From a checkpoint of a small mixture-of-experts model trained on Wikipedia: width 384, 8 picks a token.
Below are experts of layer 4 (counted from 0) of a mixture-of-experts language model. Rows are named router (the router's row for the expert), gate (a neuron's input weights, with its number), up (a neuron's input weights, with its number) and show model dimensions 0-191. Each number is 128 + 24 x the weight over its row's rms, rounded and kept within 0 to 255.
Before each expert's rows: a language model's description of what the expert responds to. This comes from a sample of Wikipedia text that the model never trained on.

# expert 43
Description: Paragraph and section breaks. Line breaks after a sentence or heading that start a new paragraph or section (==History==), plus openers like During and When.
router [138 107 133 152 110  84 123 165 157 130 101 176 169  93  97 117 148  86 130 124 116 151 116 124 154 106 108 165 114 124 144 137 139 127 130 111 119 161 154 153 127 112  91 106 136 135 131 141 101 152 126 117 127 128 143 143 144 128 110 109  96 107 112 110 132 122 146 146 125 139  81 130 134 114 177 146 154 123 114  78 127 125 176 169  87 112 141 105 157 138 160 141  84 111 150 127 151  82 170 130 158 111 138 135 154 174 163  97  90 115 119 107 127 120 119 137 167 107 148 142 103 135 150 131 186 108 141 150 127 129 142 166 118  95 103 109 114 129 121 149 127 151 143 106 116  45 114 154 146 125 116 137 156 130 118  70 102 113 113 109 136 155 129 106 153 130 105 126 142  92 108 100 118 149 141 169  86 133 134 108 163 100 133 141  84 111 139  94 109 156 140 122]
gate0 [157 114 153 124 189 113  83 117 184 125 111 136 151 117 124 150 138 116 109 120 110 145 155 102 107 134 215  96 106 138  96 104 126 166  94 116 124 114 105 134 118 119 138 155  79 140 137 102 106 191 140 138 136 125 115 119 109 163 107  97 103  97 118 122 147 152  85 132 129  90 125 104 114 133  98 132 141 170 143 124  96 155 116 155 163 148 154 110 104 109 116  95 112 143 165 121 160 130 137 155 133 145 129 130 113 164 150 113 123 120 125 120 163 118  95 114 138 128 155 139 128  93 119 166  79 165 142 145 126 125 138 140 128 181 118 115 107 169 113 118 160 152 161 145 105 137 107  95 138  96 116 158 145 152 138 143 112 143 113 179 117 120 160 109 126  92 152 136 113 147 114 157  80 149 132 105 137 143 123 105 130 118 159  98 139 151  79 145 140 154 115 141]
up0 [151 179 153 119 132  96 113 123 154 127 105 105 133 127 123 128  93 134 138 142 169  87 110 152 112 104 164 111 110 124 124 102 138 150  65 117 105 127 108 129  92 158 131 152 117 142 112  94 127 172 104 106 155 126 118 151 113 161 130 107 160 142 125 144 145 164 119 134 137 128 110  83  77 148 117 141 145 180 127 118 118 107 101 119 150 141 171 120 128 106 118 106 120 136 113 112 134 113 127  66 136 114 131 129 103 116 116 119 116 184 112 147 144 166  97 111  90 129 124 143 109 103 135 164 115 129 172 112 118 123  99 134 152 129 107 102 120 156 137  75  94 165 119 118 125 151 164 123 116 137 130 160 138 147 131 132 133 153 109 142 135 143 143 118  95 150 121 137 135 127 142 163  84 110  94 123 134 206 102 121 120 112 123 140 159 187 132 140 125 143 120 151]

# expert 5
Description: Adverbs before verbs. Adverbs and function words between an auxiliary and its verb or participle, such as also, usually, initially, formerly, not, first.
router [139 159  71 124 166 146 149 153 138 128 160 128 158 101 113 120 164 163 112 110 123 149 139  95 156 158 115 184 106 101 134 140 145 137  97 109 117 155 175 160 113 147 109 166  99 138 137  63 105  94 127 107 153  73 119 168 123 138 196 129 198 113 103  97 136 136 151 137 127 116 151 137 122 146 146 149 141 104 128 107 144 110  90 158  93 132 139 136 124 149 129 120 157  76 170 116 150 117  93 133 108 100 108 126 137 167 126 147 106 111 123 139 128  93 144  84 110 116 122 131 115 106 135  90  92  88 154 104 127 108 129 124 131 126 147 130 118  96  99 115 147 168 185 123 128 139 134 109 104 139 158 135 126 190 112 104 105 129 127 119 133 161 168 148 136 119 103 145 114 111 127 162 100 135 127 137 112 159 104 158  92 103  72 140 128 128 111 171 116 124 101 130]
gate2 [138 122 152 132 122 153  55 100 168 141 112 156 114 162 160 122 116 144 135 145 122 140 105 133 131  96 129 118 140 125  88 128 101 130 144 120 137  94 114  80 147  80 122 133  67  87 110 144 134 166 112 139 119 150 135 100 129 126 149 142 109 112 132 148  99 127 126  90 121 121 110  62 137  96 112 103 140  85 104 152 108 141 160 142 125 135 103 123 146  94 118 146  68 177 113 108  84 114 131  97 130 126 134 136 155  99 129 131 120 151 124 116 154 147 133 128 116 128 156  84 133 145 123 125 133 160 160 172 149 128 150 122 137 146 176 100 154 165 132 108 122  57 144 119 150 137 119 162 100 131 148 124 145 107 153 145 152 123 158 123 129 126 101  74 118  89 136 120 124 151 146 152 193 122 101 130 128 119 107 112 128  92 151 145 159 141 142 135 157 136 148 128]
up2 [154 137 124 141 104 126 154 139 168 166 123 130 129 126 200 134 183 103 139 122  98 131 172 101 111 153  56 117 161 149 125 154 102 156  94  94 155 145 104 142 136 112 154 127 111 103 135 115 102 109  97  98 112 130 141 132 116  97 132 189 145  91  99  92  76 142 166 102 154 112 121 117 112 135 126 135  85 106 148 111  91 100 127 152  87 113 107 113 144 119  92 127 159 123 113 133 172  98 127 155 156 122 153 136 125 114 127 170 117 108 138 155 132 133 147 102 149 111 120 142 102  93 123 124 119 139 160 122 141  80 106 117 108 113 116 160 116 148  98 102 101 101 139  62 135 122 112 126 109 115 107 166 118 171 108 123 131 139 119 117 147 140 134 146 141 104 106 149  82 132  99 144 153 125 107 134  81 151 130  75 125 122 149 160 139 108 129 156 127 172 178 161]

# expert 12
Description: Mid-word pieces, common words. Word-internal pieces like gg, tt, raph in foreign names and taxonomy lists, plus common words such as new, should, Park.
router [144 142 119  90 126 149 101  85 112  58  74 125 110 102 160 152 121  98 145 140 160 139 142 134 169 103 146 118  98 112 136 103 117 111 152 124 186 110 152 129 112 113 146 129 136 182 125 154 123 185  88 118  96 138 135 129 108 161 160 112 124 149 149 122 135  99  97 149 108 133 147 103 149 149 153 120  70 105 142  89 114 160 139 120 111 137  91 144 183 161 139 135 113 145 108 152 126 138  53 133 138 153  69 160  61 164 149  98 118 171 129 138 133  98 136  97 141 126 121  72 134 156 137 137 133 106 161 126 119 150 129 141 148 125 142 149 149  81 114 112 111 130 126 151 123 146 157 115  99 123 183 119 131 105 107 169 131 136 130 130 110 120 141 101 150 108 135 123 108 143 108 163 130 132  94  94 130 120 153 136  91 102  60 159 134 138 103 107  83 149 146 150]
gate1 [136 133 107  77 126 131  92 118 111 145 139  92  97 124 125 105 174 120 125  99 122 151 122  56 169  96  99 120 167 103 133  89 133 146 124 119 126 154 114 128 176 104 148 121 118 137 134 134  94 132 111 123 145 147  69 119 164 174 121 148 122 153 112 147 142 135  96 119  86 158 124  97 116 142 107 154 161 121 143 157 135 128 139 128 157 170 106 154 103 125 140 139 142 123 128 108  96  93 147 110 110 133 108 112 175 129 135 137 146 123 117 133 145 131 118 122 153 149 113 130 132 134 140 142 156 130 146 157 148 117 163 121 157 118 151 135 105 169 127 132 164 124 118 138 166  71  85 154 111 168 112 105 147 134 148 154 113 165 118 150 142 123 127 107 117 153 133 119 110  90 142 165 149 116 119 139 130 169  99 168 145 119 135  85 117  75 140 123 169 113 160 129]
up1 [ 87 108 123 151 114  96 167 173 104 130 165 124 112 164 101 166 113 118 143 105 116 137  98 117 129 131 108  81 180 125 144 140  60 120 110 178 135 123 153 154 109 125 126 127 120 125 123 110 129 112 161 126 166 138 118 103 136 156 116 162 163  95 107 153 118 150 122 129 168 127 122 144 115 153 164 157 133 170 157 133 108 134 155 155 102 122 180 143 110 108 148 129 116 167 124 103 117 149 188 144 143 112 174 103 146 108 137 168  83 119 106 106 120  89 159 118 152 140 134 124 136  93 128 102  87 120 122 107 101 132  86 161  99 130 115 137 126 101 149 153 131 177 174 128 124 100  88 154 158 111 105 170  63 175 109 138 151 110 118 105 124 151 114 167 165 152 101 102 130 114 153 121  92  78 143 159 134 146 142 163 158 100 117 146 130 132 131 118 137 115 107  89]

# expert 8
Description: Latinate word-initial prefixes. First pieces of words starting with Latin or French prefixes, such as ins-, ex-, ass-, des-, res-, as in insurance, Excellence, "et al.".
router [137 158 167 136 100 100 126  69  74 128 141 117 140  95 110  98 119  59 112 134 119 180 118 149 171 134 106 122 119 139 126 102 123  60 108 148 138 101 130 115 147 103  91 119 126 172 112 135 139 179 159  91 146 160 150 115 150 101 147 127 153 138 157 106 161 188  89 122  94 151 124 141 131 124 103  94 134 114 126 108 136 131 125 133 185 131 137 161 158 158 126 140 136 147 124 135 131 122 157 170 128 106 157 124 152 124 136  95 154 113 123  94 120 130 145 151 101 113 157 138 105 137 135 128  87 157 173 107 123 104 150  87  98  94 124 131  85 112 119 111 103 133 164 155 132 134 124 125  97  94 165 124 124 130 155 117 129 119 128 149 115 125 167 165 156 153 148 138 171 129  95 159  91 125 136 123 182 159 126 106 184 161 128 115 131 130 121 140 102 135 125 150]
gate1 [ 92 136 123  97 141 162 123 122 163 132 165 147 113 152 169 141 106 147 134 127 144 132 133 120 135 117 155  93  89  63 186 174 113 178 134 122 146 157 151 129 133 118 123  92 113 122 126 129  82 153  89 138  95 153 133 161 139 126  66 141 153 133 133 137 133 140 119 111 178 167 161 123  72 138 120 158 120 141  95 149 124 157 155 131 128  77 126  95 130 141 146 124  91 118 137 141  89 105 103 115 123  99 151  96 175 151 122 114 155 107 119 143 119  81 123 127 134 143 140 123 101 128 121 130 133 107  89 162 111 101 137 161 123 126 139 156 143 200 184 133 166 148 131 129 108 138 104 131 131 121 148 173  76  99 128 128 119 135 102 154 128 149 112  90 111 110 150 122 132 146 136 149 108  93 110  84 115 164 138 146 128 106 110 138 137 122 108 110 152 130 134  93]
up1 [179 103 140 144 141  90 176 137 128 133 105 110 150 111  89  97 104 118 121  92 146 121 138 146 132 120 131 153 139 196 115 109 131  92 139 127 110  92 122 115 115 131 110 161 155 152 152 125 173 126 139 146 160  94 127 136 125 117 155 100 129 124 112 143 141  97 131  86  87 123 111 117 181 141 148 150 140 125 149 102 145 139  90 133 112 144 132 167 101 145 111 139 164 120  81 145 155 119 139 137 137 145 145 158  77  98 138 134  98 155 163 131 115 145 108 131 133 125 117 144 143 125 115 115 105 160 155  63 163 152 131 109 148 122 119 118 123  94 110 122  84  85  77 114 139  96 155 131 146 101 109  97 229 147 127 129 146 144 138  99 133 125 110 152 157 189 143 110 115  97 114  52 141 128 134 162 120 133 101 103 143 111 129 142 109 145 136 160  86 116 166 155]

# expert 60
Description: Proper-name head nouns. Final nouns of institution and place names after a modifier, such as Street, Council, Bureau, United Kingdom, Puerto Rico.
router [116  98 119 119 131 115 146 129  87 200 173 127 126 120 153 175 108 178 165 132 116 120 130 154 165 148 114 129 146 146  94 122  94 103 116 177 113 106 186 119 119 119 138 130 151 109  82 124 153 153 133  84 127 126 137 129 135 117 147 115 116 127 144  83 117 144 150 115 164  96 118 100 142 125 158 147 166 153 170 138 127 148 144 131 153 108 108 142 147 127 121  97 132 119 104 114 139 146 134 136  77 130 160 123 132 115 103 111 119 153 129 176 158 120 136 157  88 174 125 139 125 179 122 153 110  93 136 106 110 107 111 146 129 150 138 121 159 125  95 138 113 105 132 138 107 115 103 150 122 117 111 136 131 121 124 163 149  77 121 136  97 143 129 153 161 116  88 108 167 146 131 139 105 108 132 114 114  67 148  97 153 157 149 126 140 124 166 106 145 167 131 115]
gate1 [100 141 108  86 139 166 121 171 107 122 127 143 107  95 119 146 131 122 133 151 138 145 137 140 114 146 127 145 156 132 140 100 108 102 128  94 109 116 141 140  99 102 132 115 158 132  92 161 129 149 170 120 150 113 127 129 147  86 109 119 152 124 103 135 148 123 120 102 166 122 131 150 119 131 152  98 157 118  97 131 134 114 102 157 118  78 162 164 124 161 128 129 125 153 140 162 141 104 135 175 141  89 144 126 131 155 106  74 147 112 106 127  81 126 120 100 146 120 112 129 108 137 147 131 133 130 132  72 141 119  93 131 124 131 129 141 150 103 115 117 173 149 148 137 124  89 150 129  76 135 114 150  97 113 111 123 143 107 119 132 125 136 150 148 126 172 103 131 162 117 130 137 118  95 163  85 102 129 168 102 119 118 132 125 109 128 135 132 123 128  89  97]
up1 [163 109 122 178 116  98 119  96 113 106 115 113 144 162 129 111 122 122 128 103 103 119 140 121 125 107 126  95 120 113 113 149 132 146 126 163 151 152 124 114 168 166 126 166  84 106 145 100 130 114  94 149 113 155 134 131 119 156 121 139 101 139 134 122 118 141 115 173  83 130 140 123 119 116 115 169  97 127 146 137 110 137 154  92 127 166  93 105 121  92 156 150 109 124 110 103 120 143 110  78 109 152  89 117 129 122 150 166 130 141 166 155 164 153 148 141 147 159 129 105 133 112  98 111 125 126 100 184 144 121 149 124 125 107 116 111 112 158 136 155  98 135 103 128 131 174 103 110 177 118 135 120 154 140 151 102 124 138 153 124 160 124 103  96 125  77 158 145  91 142 114 134 148 183  89 185 137 148  81 125 129 157 135 133 129  93 120 141 145 123 183 145]

# expert 7
Description: Of, in, parentheses. The prepositions of and in, plus opening parentheses, mostly in running prose or in table headers like medalist(s), earl of, signs of.
router [133 134 133 153 102 139 129 129  87  90 101  93 143 104 104 125 106 128 131  93 141 138 165 139 162 124  80 103 103 135 152 127 128 139 106 140 106 137 124 118 130 169 121 132  97 135 140 136 124 129 165 138 110 147 169 137 113 136 133 138  93  69 120  78 144 152 154 118 144 160 123 103 121  94  81  86 137 126 123 113 174  85 177  97 154 138 148 110 107  96 174  88 126 115 175 117 133 141 133 111 102 126 155 124 100 105 106 136 132  91 154 135 116 127 110 140 139 107 129 148 126 112 130 148  86 145 117 126 129 140 121 138  66 146  88 153 120 114 101 149 141 118  98 104 110 154 157 131 167  76 123 119 138 148  86 126 101 132 133 143 116 128 162 139 136 134 102 157  77 148 162  81 124  85 106 138 133  98 124 136 133 159 118 147 109 177 131 115 106 133 111 137]
gate0 [117 137 127 124 116  75  90 104 136 132 122 140  81 116 125 125 112 159 126 124 114 116 123 108  96 126 131 127 137  98 112 116 111 135 155 114 156  84 136 121 168 105 102 120 177 118 143 144  86 168 145 119 115 156  84 164 147 149 144 155 118 177 121 168 132 135 159 131 144 150 148 146 162 176 115 110 109 119 125 164  93 149  84 103 114 115 117 103 144 131  97 117 128 122 100  78 113 133  90  97 135 127 126 139 157 101  97 139 130 121 101 178 129 114 172 152 160 108 144 131 182  95 176  82 158  99 109  90 139  90 112 117 172 136 155 138 109 112 132 113 113 134 115 185 136 137 108 105 140 143 175 124 163 116 111 157 133 111 114 150 136 131 101 117  76 144 123 127 118 130 129 133 134 148 122 151 112 157  82 131 137 127 149 118 162 133 157 128 140 129  82 160]
up0 [146 118 145 110 126 143 133 169 148 157 143 139 120 148 142 113  88  94 142 141 133 169 107 126 112 153 160 107 125 156 142 111 140 146 114 173 158 151 105 152 131  99 151 122 140 136 118 142 163 145 116  93 105 142 123 128 153 119 149  99  94  92 120 126 145  97 102 124 130 128  73 129 132 106  97 150 157 136 160 136 121 124 137 149  96 138  68 136 119 175 148 136 123 136 123 158 118 170  97 173 150 153 128 141 172 133 158 102  66 141 121 109 103 100 136 139  94 151 120 122  90 149 122 118 115 139 136 132 166 126 127  83 124 104 152 145 150 123 126 126 114 148 133 127 138 122  95 177 159 150  90 132 139 130 165 118 159 120 134 129 100 114 120 143 145  55  86 124 135 114 115 152 146 145 132 121 136 149 108 103 125  98 133 133 136 112 107 144 120 122 208 170]

# expert 53
Description: Table row breaks. Line breaks ending rows of filmography, episode and results tables after a pipe, plus words like special, ground, main.
router [103  87 105 162 124 131 138 132  75 118 159 104 144  76 146 140 175 136 134 175 116 137 133 176 134 112 151 155  95 102 128 112 101 138 119 131 126 145 113 142 121 118 128 139 157 127 118 113 149 142 103 125 123 104 181 112  86  80 142  76 157 155  88 110 110 112 166 149 125 130 131 123 118 138 140 106  68 118 107 135 148 144 181 156 144 156 173 103 159 133 160 141 154  98 145 134 139 122 123 178 126 138 112 180 118 152 103 122 134 123 107 127 101 138 130 151 130 124 124 159 132  84 145 106 180 116 112 114 107 147 125 115 105 104 107 126 147  98 139 143 120  86 157 138 104 160 146 140 139 105 129 141 109 121  83 120 119 112 159  85 109 163 155 161 131 113 150 130 144 121 113 101 104 129 140 104  92 123 171 147 110 166 115 115 146 123 162 133 163 145 106 135]
gate0 [145 149 154 156 138 118 169 162 102 147 160 134 152 131 130 179 116  97 127 141 112 114 110 145 106  85 111 143 123 130 144 134  82 167 154 125 112 130 119 146  94 134 142 112 138 155 150  72 153 161 135 100 148 113 122  96 132 121 150 137 121 144 126 161 108  95 134 124 104 157 158 128 109 111 108 132 115 160 126 159 136 119 163  95 153 108 178 120 146 114  99  99 114 112 150 158 157  94 161 150 129 126 119  97 112 128 128 119 107 143 108 145 112 117 114 149  78 135 136 132 127 122 114 109 137 142 124 140 125 123 114 126 151 142  96 124 110  92 144 135 115 147 137 106 117 173 135 124 137 152  69 156 143 143  98 108 190 117 142 127 169 115 102 181 138 143 136  61  61 100 162 145 103  78 121 128 148 133  96 149  93  99 148 136 152 148 121 125  85 130 103 142]
up0 [121 117 105 119 117 128 101  91 155 110  77 137  95 139 131  71 126 148 143 121 158 149 157  96 143 173 172 110 141 118 121 128 172  99 136 163 153 132 130 123 145 135 117 125 105 113 123 147  88  79 132 141 126 151 115 167 119 136  90 126 115  81 136 116 141 153 115 154 146  82  96 157 149 137 183 122 135 110 139  91  86 150  93 142 110 144  86 110 104 135 140 142 156 157  90  95 130 167  98  91 125 107 116 165 171 115 134 138 148 115 151 135 119 152 154 129 169 140 131 134 120 151 158 132 123 108 126 115 114 130 147 129 131 132 156 146 137 171 127 123 129  92 104 144 157  68  99 146 147 113 176  93 122 110 165 141  94 122 130 138 104 118 110  76 133 124 138 192 154 142 106 100 139 169 132 142 111 134 168 105 143 131 126 113 101 110 130 146 157 102 138 122]

# expert 23
Description: Age and nouns. The noun age in at the age of, plus prepositions like in and of and common nouns such as work, writing, life.
router [ 91 110 126 123 125 126 106  87 106 101 132 123 150  72 126 128  81 148 116  86 118 120 132 144 169 119  94 125 102 134  91 117 127 124 149 113 120 147  99 144 118 134 147 145 124 166 138 140 147 120 122 117 103 155 183 151  94 154 128 137 136 117 139  88 101 108 160 117 156 179 105  93 157 162 168 109 106 133  91 132 120  87 143 164 120 149 147 143 114  96 134 126 171  69 176 135 119 162 127 144 106 104 123 162  85  65 129 132 100 133 101 124 105 137  84 132 120 105 131 143 114 142 103 109 115 143  93  98 129 123  72 177  71 123 111  88 138 109 176 156 127 164 122 162 129 151 136 132 128 125 153 165 144 109 133  74  94 137 126 135 141 142 170 144 125 115 103 140 158 120 146  88 131  98  99 118 145 131 109 145 142 175 103 134  98 151 141 146 134 126 106  99]
gate0 [126 126 111 137 119 127 166 154 109 148 115 119  89 127 167 110 140 121  89 150 103 101 165 145  94 126 163 121 131 118 148  93 153 127 144 124 167 138 148 117 131 165  87 150 141 142  79 110 112 112 132 139 133 116  88 166 127 124  94 150 121 135 123 150 190 142 151 151 146 122  78 124 102 122 117 176 118  88 133 123 160 183  97 105 124 108  98 129 147 129 144 139  93 144 118 137 109 126 133 175 119 131  90 125 133 121 143  83 137 111 169 106 120 133 145 153  99 160 104 144  90 118 130 135 117 109 155 133 170 143 152  92 149 150 136 145 124 134 117 116 107 129 119 135 139 146 173 110 140 136 101  91 151 169  96 124 127 110  98  95  84 129 107 141 111 155 145 116 146 104 158 115 140 187 153 158 176 153 159 123 140 106 136 141 126  70 145 132 139 124 115 129]
up0 [135  78 171 155 110  80 165 130 123 138 136 148  92 138 129 169 140 143 171 112 137  87 132 117 129 113 141 111 142 142  68 177 113 148 137 144 116 134 151  89 110 107 160 109 157 100 126 146 135 134 100 110 132 121 140 104  92 135 128 132 149 173 127 143 102 180 106 112 121 151 160 158 115 117 165 105 133 121 114 121  92 129 134 144  72 133 111 161 130 133 149 128 152  99 121 146 111 134 179  87 125 132 150 136 137 154 131 125 139 139 112 151  90 146 105 129 161 110 159 141 159 127 176  95 115 122 121  92 205 115 125 123 165 115 145 139 129 128 127 125 115 148  79 136 143 138 118 166 142  99 116 153 116 124 136  99 155 135 165  80 147  98 132 128 139 134 119 101 136 109 110 119 123 107 121 113 117 142 125 189 160 128 128 149 137 115 115 162 153 134 119 168]

# expert 63
Description: Sports prose function words. Function words to, the, of and plural s in football career biographies, e.g. went to play, promotion up to, led to.
router [162 112 141 141 129 136  83 140 116 102 107 114 148  72 124 128 132 157 104 106 140 119 167 127 155 101  91 113  95 105 141 123 138 104 118 148 100 132 146 122 120 154 113  90 106 137 102  93 122 123 133 118 109 141 167  83 124 118 102 130 105 142 151  82 113 105 152 127 145 156 130 123 136 134  83 120 140 162 114  95 153 117 109 140 129 132 177 149 108 102 132 132 168 118 147 158 138 164 122 135 129  47 110 170 114 100 115 137 112 112 119 110 166 121 134 156  98  96 118 151 130 140 147 141  92 152 126 142 115 158 120 183 168 101  93 114  97 155 107 183 130 121 132 100 110 129 144 132 151 108 127 151 147 153 143 114 101 126 147 106 143 130 172 129 127 132 122 142 105  97 125  54 121  76 147 110 151 102  97 156 142 107 119 159  87 117 143 136  92 139 129 150]
gate0 [156 166 147 151 122 104 124 183 122 150 105 114 133 135  90  96  87 105 152 118 156 143  83 148 113 116 134 133 120 131 146 147 114 100 144 144 165 123 126 123 167 145 129 107 158  97 138 166  69 126 122 142 138  85  72 122 151 152 113 108 107 142 119 138 144 148 118 127  94 148 126 168 105 160 168 140 124  95 132 118 113 110 185 135 105 150 122 110 131 149 130 110 131 158  65  73 127 110 134 164 134 144 125 146 198 143 140 112 155 116 141 121 163 154 129 143 100 124 144 104 123 142 133 117 182 139 130 116 148 143 131 157 157  98 155 127  91 131 102 120 133 108 172 127 118 122 120 130 108 136 101  90 133 136 129 113 126 138 174 148 108 153 120 137 112 187 109 131 141 114  88 133 131 124 131 152 112 124 143  94 122  90 118 135 132  83 127 130 150 132 140 129]
up0 [134 114 139  78 156 151 151 101 139 165 124 183  94 153 172 141 117 103 117 177 117 162 154  79 120 137 133  93 126 103 121 127 121 152 164 122 137 116 100 157 121  87 123 134 120 156 139 111 151 132 140 154 142 157 184 112 136 151 106 177 111 109 129 134 125 147 125 106 118 107 147 100 156  65 107 138 111 119 108 149 104 146  77 149 140 144 107 125  98 128 101 167 102 127 123 134 143 126 123 111 149 129  91 146  84 134 134 125  99 117 123 132 109  92  90 136 121 154 134 144 127 107 136 142  83 119 124 158 116  93 130  81 123 162 108 132 170 156 160 135 129 176  96 154 166 124 121  99 147 130 155 144 132 128 138 136 148 152 114 140 141 114 121 129 132 117 135 117 131 140 119 129 142 154  83  80 159  97 135 123  86 138 178 139 103 163 146 124 123 115 147 121]

# expert 46
Description: Word after open bracket. The first token after an opening bracket, quote or table pipe, such as by in "(by Johnny Douglas)", née, and years like 19.
router [132 126 110 126 141 143 106 143 102 120 131  89 135 130 133 111 174 110 117 185 106 141  92 171 172 112 158 120 121 100 129 179 137 113 107 135 130 159 110 193 102 156 125 176 121 104 136 138 171 130 128  98 139 113 166 130 119 127 144 109 130 121  88 111 134 123 133 140 123 120 149 126 112 135  79 123 109 135  88 122 165 116 137 113 181 103 142 142  86 138 118 126 149 107 167 161 105 160 108 144 126 131 115 151 117 145 107 166 157 106 128  96 136 141 109 117 142 108 138 118  87 120 105 135 128 143 105 153 117  94 127 120 146  98  65 148 161 125 122  99 128  80 151 136 123 116 155 153 165 104 132 118 165  82 129 124 120 106 148  94 174 127 152 136  79  87 135 162 119 111  98 152 125 117 133 121 173 126 103 149 105 102  99 123 141 144 120 118  92 125 161 176]
gate0 [116  95 135 147 119 185  83 167 111 123 152  97 108 142 145 108 188 114  63 175 139 121  82 156 139 115 139 132 142 175 170 142 137 142 151 154  67 118 114 158 130 119 167 132  96  97 137 137 141 127  87 133 120 140 176 137 154  96 138 141 156 133 131 111 126 148  56 143  83 119 140  97 100 110 140 128 148 151 148 111 126 167  93 120 118 104 121 117 136 105  91 138 145 159 162  94 141 141  86  98 148 136 141 137  96 157 136  95 133 109 100 114 157 133 113 153 101 113 118 114 103 144 137  87 152 143 100 133 149 118 125 174 116 112 118 133 179 103 122 134 125 103 116 125 125  99 110 112 137 123 132 114  87 124 178 135 164  98 127 105 136 138 151 126 104 111 150 139 112 120 115 160 115 117 106  97 132 135 118  93 107 120 151 119 151 136 110 108  79 157 165 129]
up0 [117  97 122 126  81 142 129 135 120 106 110 138  97 125 160 125 165 152  93 173 143  97 112 184 154 147 160 117 129 143 120 143 147 154 143 164  76 136 125 138 134 155 158  97 113 121 132 115 132 125 120 116 103 145 135 157 129  86 146 151 124 141 145 109  91 159  53 166  85  90 138 104 131  95 138 132 140 130 140 121 100 193 111 106  90 128 111  99 150 114 119 121 142 163 168 140 117 138 113 101 183 152 134 132 113 129 147 125 153 119  78 116 147 155 111 144 109 102 121 120 131 150 180 105 103 141 125 114 157 140 137 149 166 129 101 123 175 108 117 134 147 129 110 142 110 128 112 146 156 185 152 122 141 118 161 127 170 113 150  71 123 136 145 108 146 124  64 135 102 131 169 135 134 133 121 124 127 153  91 115 115 146 157 138 109 137 121 113 120 153 211 151]

# expert 51
Description: Infobox line breaks. Line breaks and dashes starting entries in infobox-style key: value lists (Publisher, Died, Labels), and words like until, before.
router [152 109 116 167 142  91 116 140 116 123 160 119 110 126  99 112 107 109 130 135 124 101 130 131  87  96 142 116 122 132 176 142 135  93 112 132 110 140 127 117 141 138 123 110  95 132 141  64 130 132 119 140 160 106 125 143 140 132 159 129 156 139 146  86 143 104  67 131 129 119 125 157 140 106 101 102 161  99 137  82 136 104 115 148  95 140 149 133 137 119 141 149 169 129  83 125 143 160 142 116 104 122 146 101 123  71 115 144 160 131 118 106 121 145 123 124  94 105 154 120 165 127 136 122 126 138 120  92 128 143  92 113 139 117 122 157 130 143 118 126 152 133  87 138 124 182 136 117 119 100 142 102 128  76 150 205 136 129 130 112 160 134 130 126 175 123 121 134 108 138 153 106 137 131  98 133 175  87 150 174 109 229  97 132 121 151 145 171 101 134  91 143]
gate0 [107 137 179 134 123 140 157 118 145 141 135 122  98 122 126  97 133 104 179 121 163 152 142 124 121 187 136 104 147 108  70  96 118 153 113 120 128 158 119 106 101 100  93  92 142 151 148  68 153  66 114 154 171 122 162  77 130 147 107 151 135 112 138 118 131 138 127 102 114 177 152 141 147 113 169 131  85 153 134 123 122 141 122 100 122 147 129  87 124 103 116 166 145 124 154 103 149 104 125 147 127 148 128 120 151 146 152 101  81 116 140 136 122  87 110 117 184 125 155 121  97  98 157 117 110 147 170 113 133 106 134 136 123 166 147 101 153 119  93  92  96 145 132 133 158 127 107 117 120 138 131 126 151 145 158 138  82 126 173 135 119 169 136  88 100 134 113 139 133 104 141 135  79  90 126 119 124 145 126 139 137 130 140 149 134 119 143 153 124  85 150 141]
up0 [125 143 174 133 151 109 165 133 151 148 121 114  90  96 117 114 137 103 162 123 146 145 127 139 107 154 136  92 114 107 106 118 111 153  97 108 145 158  87 131 115  93 103  88 128 152 135  55 155 116  96 116 169  80 186 119 138 159 129 134 155 107 106 110 130 131 106 102 130 155 161 166 164 117 143 115 125 151 108 124 134 133  94 127 113 161 151 111 112  93 146 138 154 128 155 121 167 139 150 154 125 149 129  98 144 132 149 101  91 112 130 120  96  96  86 120 157 136 159 146  99  96 144 118 121 135 139 116 127 136  99 132 121 145 146 111 154 115  69  99 148 131 134 164 115 121 120  91 127 132 138 108 153 144 132 143  87 143 163 148 135 168 165  92 124 132 118 128 105 125 158 118  58 125 108 113 138 143 153 144 121 149 149 161 124 132 181 177 114 101 139 149]

# expert 13
Description: Mid-word stem pieces. Word stems and middle pieces of longer words, often before endings like -s, -ed, -ing, such as sur-round-s, fl-ank-ed, overt-urn-ed.
router [123  98  87 170 121 174  76 114 125 139 128 133 145 135 156 147 101 157 149 116 105 132 135  88 137 144 133  63  87  98 155 136 115 134 171 158 150 185  92 138 128 111 140 100 168 150 145 176 133 153 122 142 146 157 132 152 105  97 108 125 163 147 125 112 128 133 132 139 100 122 112 107 156 159 129 126 110 116  97 123 126 144 127 175 142 170 134 133 136 132 112 138  99  98 155 162 122 165 134 136 151 154 105 181  98 132 132 146 116 126 122  96 142 115 142 125 145 160 129 139 125 103 137 136 155 141 119 172 108 177 155  85 110 114 103 121 145  80 119 111 103  72 150 172  98 100 105  90 106 116 145 134  87 124 189 144 123  96 102 108 110 120 125 136 135  59 138 102 142 115 129 139 143 136 170  81 116 117 121 127 123 120 117 123 129  90 134 126 159 100 178 123]
gate2 [141 113 145 109  95 124 104 136 125 136 102 110 128 149 161 136 103 137 110 164 147 151 106 154 108 106 133 130 117 135 170 102 140 105 145 140 154 130  99 103 174 169 111 144  94 114 123 143 137 118 132 152 169 106 110 132  94 133 120 120 118 133 121 138 120 142 138 104  94 121 129 149 133 149  96 156 137 101 109 166 126 134  82 132 108 131 152 117  97  81 165 133 137 163 143 125 111 135  97 120 112  93 113 168 151 107 111 145 149  80 146 148  99 124 122  96 129 117 106 128 144 136 130 113 118 121  89 117 122 129 101 127 117 111 104  78  98 162  99 137 130 163 151  82 122 116 102 122 158  86 125  85 108 184 137 140 124 144 113 161 114 105 106 163 125 129 172 147 149 128  96 103 149 127 141 119 171 169 174 102 109 107 157 120 157 125 140 148 120 119 127 112]
up2 [141 138 115 186 139  92 157 162 116 116 129 122  74 168 120 103 154 112 112 144 127 114 112 133 102 139 114 153 132 152 119 168 120  81 109 148 151  99 143 136 129 133 111 138 110 158 135  92 104  98 118 105 131  98 122  82 152 131 119 138 100 129 128 140 137 128 135 113 155 144 125 133 105 135 152 133 157 158 139 135 115  72 132 130 122 110  91 114 112 138 135 140 159 155 120 119 121  95 133 115 151 123 133  90 149 118 101 159 147 152  88 123 115 133 179 128 121 159 113 154 157 127 118 176 117 113 145 107 121  91 109 162 159 150 140 179 141 131 118 156 157 105 101  98 171 141 175 148 155 160 103 143 145  75 115 109 140 128 122 106  81 112  72 120 136 183 132 138  86 153 150 120 103 128 128 155 137 109 158 122 154 146 110 130 139 133 139 133  92 124 135 182]